config.toml
n_layer = 8
d_model = 128
experts_per_token = 8
d_expert = 32
moe_layers = [0, 1, 2, 3, 4, 5, 6, 7]
normalize_top_k = true
router_logit_norm = 1.0
lr_router = 0.00266
vocab_size = 4096
rope_fraction = 1.0
warmup_steps = 289
batch_tokens = 131072
Below are experts of layer 2 (counted from 0) of a mixture-of-experts language model. Rows are named router (the router's row for the expert) and show model dimensions 0-127. Each number is 128 + 32 x the weight over its row's rms, rounded and kept within 0 to 255. Numbers have three digits each.
After each expert's rows: a language model's description of what the expert responds to. This comes from a sample of Wikipedia text that the model never trained on.

# expert 62
router:142148147148068106109136135109111111136084077167112113145089103182064169153089143135077135095096097101127182139155152080152129105155149136146130141124129125150099151113173153251135125109099087063114142128160089126176140077053168099175124166116153134097163104123150126177108105105118152112065052146109123096111079149119154074122155140127127163163106128138185119138131173181100142130158
Description: Inner or final pieces such as ear, ood, ock, ight, ile, often after w, st, ch, H, as in app-ear, Wh-ile, round, show.

# expert 32
router:091128158117104124107102132137118159091123223109073193152112120083103158143142114158142103116157138162125128139130118197121182099149134157126119155164136164173131099109191100118148165162058125092153107111098180178184160116098168103059113119093117168156106051144167155142139115114105185084118115109142112127098137102129115094125126171138092126135102060157182095073133131108095140210124
Description: Endings like -al, -ar, -or, -er that close words, especially in political and institutional names, such as Tribal, Coastal, Liberal, Social, mayor.

# expert 8
router:157121183111140103116170157197138127100171110169073187196095116157174140187165142172095146125146132076129151157151101127150151114127147122177129169129089088134119065157146129036137159138137107099147097127116179142126128069132151139134109146156112122150173158108108206116120104085086187131117108141148118091112128140129163136181171090111128159129129050136074135077116121162088183129085
Description: Middle pieces of names and words right after an opening letter or piece, such as K-oss, k-art-ing, T-ol-kien, R-e-iterman.

# expert 38
router:161196152118140157147128123137134121126112095110103107165115132129082159127098093178111105116142122162121149158100158079072135167114139132155102103161090122183193161129096127177175143110138078182071138131132133164160161072140191089139086152129162146143105106111194120111120184128068105106100172171088155127067114099069144063120052098091140114135177147056113135083163135123136116127148
Description: The word piece that follows an opening m or M, such as m-ock, m-ap, M-att, M-useum, m-unicip, M-emorial.

# expert 61
router:096148141108150103149182149098106162132104093087110123122072055193110154156167074162123104123086155073144137145126188136092160155178102146104174200136090070155149131123158155164196132102133133096135104128126181157147122134181161089169086159123144118115137166126110181108081153122116085081120162143154161138133108083133066113150120150166170181131116118144063103069094098149155164144134
Description: Degree, minute and second signs, hemisphere letters, hyphens and numbers in coordinates and infobox fields, such as °N, ′, UTC-5.

# expert 49
router:061107162162086156172063153105136123120104135087129078125104098087154148125084115132181148105131105090111161148088104122156168107098070118137108169178187120112131119121105178148158134109088107115126091135179191146118111108116142085149133139116169161112121093146136088085106092123116183198141178152140097129129133025134151069103126166140132185114160107106205093151179139137132138115179
Description: Possessive pronouns and 's in biographies, such as his, her, of his, brother's, with father or marriage contexts, plus name-ending pieces.

# expert 47
router:122129139119095146119188139112151107115127120087092129107071135175114158147166097150186147086174127142084142096101105170121153068165144118128095152184137154177178134113138137136135187154136094121144179157116139170156150145104178049162127133077181153122141128108142149157131111096125153148108081134099171151114059164103174062142081136051184121132091173150134145071100178126070101138154
Description: Mid-word suffix pieces like -ors, -ers, -ership, -artment, -ivision, -ince, as in captors, rulers, province, plus dashes in year ranges.

# expert 45
router:118111158142187094102146076132103125185137138138142138106153150106153113119146158157098126146134112065114124154172157143120093135171088144174110087172073161122144119096184131109117153198123107135108096157156149141113126127070098105150110165142098156080099137154142081104110147136131092144150103097085149078076185137127165158150205085053097109151041170091111061142126118191105124127074
Description: Words and commas joining list items or clauses, such as and, or, as, and the, often in music and awards text.

# expert 46
router:099131127105167143099164132130104181183111170179120151181121134129072145138151132111111170101077109092101206071136139146138134212064074148136174166098131145156110143128164125130085118132180113101149163130156081143139156051123115087131130159129050173127151120151076134186152182104100150086076173144150073133107108130109130177103087131133093121103113080148109131137146159130105124173099
Description: Institution and place nouns in proper names, such as University, School, station, Street, Road, plus = in headings and table formatting.

# expert 24
router:127104084162123099106135163120091155084194211131217141148131095152103127110122116160084122088097108177086145149157120131110107123155093136113061159128125103166084116154167141166155175119149110122101117167150144191180159148109121142143098131156112122107068169161088209089088172096139157134127203150115122099111120065134145119116145084130162153135123106173115129082155074166102166134089
Description: Bytes of Chinese, Japanese, Thai, Cyrillic or accented characters, plus short prepositions and phrases like for, by, on the, St.

# expert 28
router:106163164149088165128152180122139119067107119096068112169082128122124163147127107158072110103160120121136213157115152142119156137067112145180115087228132159200126103129165107161178103131104134080156120133182164180174122128115130109124087153185122104114139122130106146092125157115156131095090144133137123126100072073134161109164122139071126154128103174119110142094108150135053166116199
Description: Column separators in numeric tables, especially between sports or election figures, plus separators like colons, semicolons and commas before numbers.

# expert 22
router:072144158137059172186109149135118163162175099084103141130128147130117139117104121164133094117154182141181118187080128124102099112083114127117080132169131089178168136176129160146175155161189113113108089141149119148120134161115156071116133124117043203160114108109140096100056140119140171122136113142155104134069114119185175120083091152110141069105153167138177094138168161138163107117181
Description: Inner stems of longer words such as (Neut)rik, (gen)us, (ph)os(phate), (Stat)ist(ical), plus function words like of, was, for the.

# expert 16
router:106107170099151121217154150120150107185149127179101086142090093110122121137119146107145177147189150073177165187145109134143105131042077097165098170144137101114122084151172161105138102124125050111098099104128113158135164134126163134163101147124139172175159166174121133091121126133119189150084126195146096115129129137176142133153160083082110083098119119100081143163159117135146147050112
Description: Middle or final fragments inside words and surnames after a short opening piece, such as Sch-ott, th-ole(iitic), Th-us, Walk-er, sp-orts.

# expert 56
router:079079135153068163128084174130087197194137149162095121150113113101146101133101099123041204118102195091076168179135112095072126088170084112132086126146047118115107144095130129139116152140118092147113127144137093115155131144076125145111118111115087059129104096153108115182132178182120133121150119123114154118192115099107152142143148164105106099138149099117109099088112111141185164147085
Description: Opening brackets and quote marks before names or terms, such as " (", ' "', plus bytes of Thai or accented non-Latin script.

# expert 27
router:119090187162086122113126142073127150144090128169107124088090107113101138149099123145143188109085144127092140147112121108102113115108096163129167090105175118132136127160159190139139036149139160090148129122101141085109138206090146136140093224096205087167086135134101083147115136125168135146112048176134106089113106124088111115109105114100094164122153144102147198119157090168161088089148
Description: Digits of years and dates, ordinal words such as next and second, and pieces after Ch, such as ch-ron-ology, ch-ampion.

# expert 58
router:132110056088106112097078152097168104175114167090125065088157123197119129132167154061157123181114077146146119114152062124142175119148153097119124157131106089106115075080164117064109126101169121167124128125157036121110130114159096200111121114107097127145147176102123128125143104111192189167118172079127149151087133162139138140101109135104174185135126164129144117178134163094128167141121
Description: Possessive apostrophes after plurals or names ending in s, like Bears', Owens', plus that, colons and commas.

# expert 25
router:097114152130091096078127092185090153123103143174124106114089103124120082122104120137088097139151170115167178122216082221091127084150144123157137141170120137126114110170119104119164127119159144131164098100176087165139183117117194084164126087178080112076203131163147146108070104149176123131117140126153127115078139085180150138166174158169162147099134139150171133124092142134128081164147
Description: The prepositions in and of (in the, of the), plus word-final pieces like ast in contrast or gymnastics, porary, itional.

# expert 23
router:122139145168118151125114146156143118116074110099079147137123156131103111173076139114135073110166092163127126157169151152130143023162131170124133093153153163132132129087062092122176104026131145187120138132099067149167163110159164101201077123108137126088078111155186131164105140098088107125085162140138145133087117115159148082167099140158149149134164146073124109164129079116140085145080
Description: Function words like in the, of, at, during, and The, plus paragraph breaks before section headings and infobox labels like Country:.

# expert 10
router:097143151161081180129174137118091189124149159148119096185135098141136174138090128128122159111151107096146126165128136151155080145087064179155178174176172130145135158100108130167173111148055088103120122146118116178118116086091142102116132121166133186131100115154130111154085094149080132116118120201156083124141075081078176096174145156103088135141090159128095151087122056159114114068174
Description: Second piece of a word split after its first letter or syllable, mostly verbs and common words, such as g-rew, g-irl, I-nd(onesian), moved.

# expert 12
router:096145175162130137047100121169137120079188126163119113109105132128108161149198129139084110134101151128089168122119163154060097113160119159106108128149091255164130127147119135168167148070135130109125128078116186166127100124113134121143109167191097105080147122145148188172109135108109149166086090115102157100135142112180159117161185149088157109203133098131122102116132109133073131109125
Description: Words right after a year or number, especially League, season and team terms in sports text, such as League, regular, average.

# expert 1
router:090123160152163165122125109147071116157120153170109137077117092097112140162090167139149151097119103125168112151053134182150122128135144105124086132082115169139129133136183141117074061088093124134126127193096195121098133158107144147096096124087176173111077128163126109137157149130134040186108125162137144161173151085104180132160038172113115150156114136080114173142140115113162138085190
Description: Periods ending sentences or numbers, often fused to word endings, as in ation., s., season., and decimal points like 43.7.

# expert 53
router:152085145179166086160096108092168119127151125123210092132118139122149114138115211145122163174121072170094161166150110115158162130150093137137105125153214056122139191102127061102156139167154104111068152087135101071155153109155134114064158158133132172150093113087133113115146079135121146125144125109125116132119132179150137145095061157122096119137067106119123125161085170063122108121173
Description: Pipe characters marking wikitable cells and row starts, sometimes fused with the next letter, plus line breaks after table rows or titles.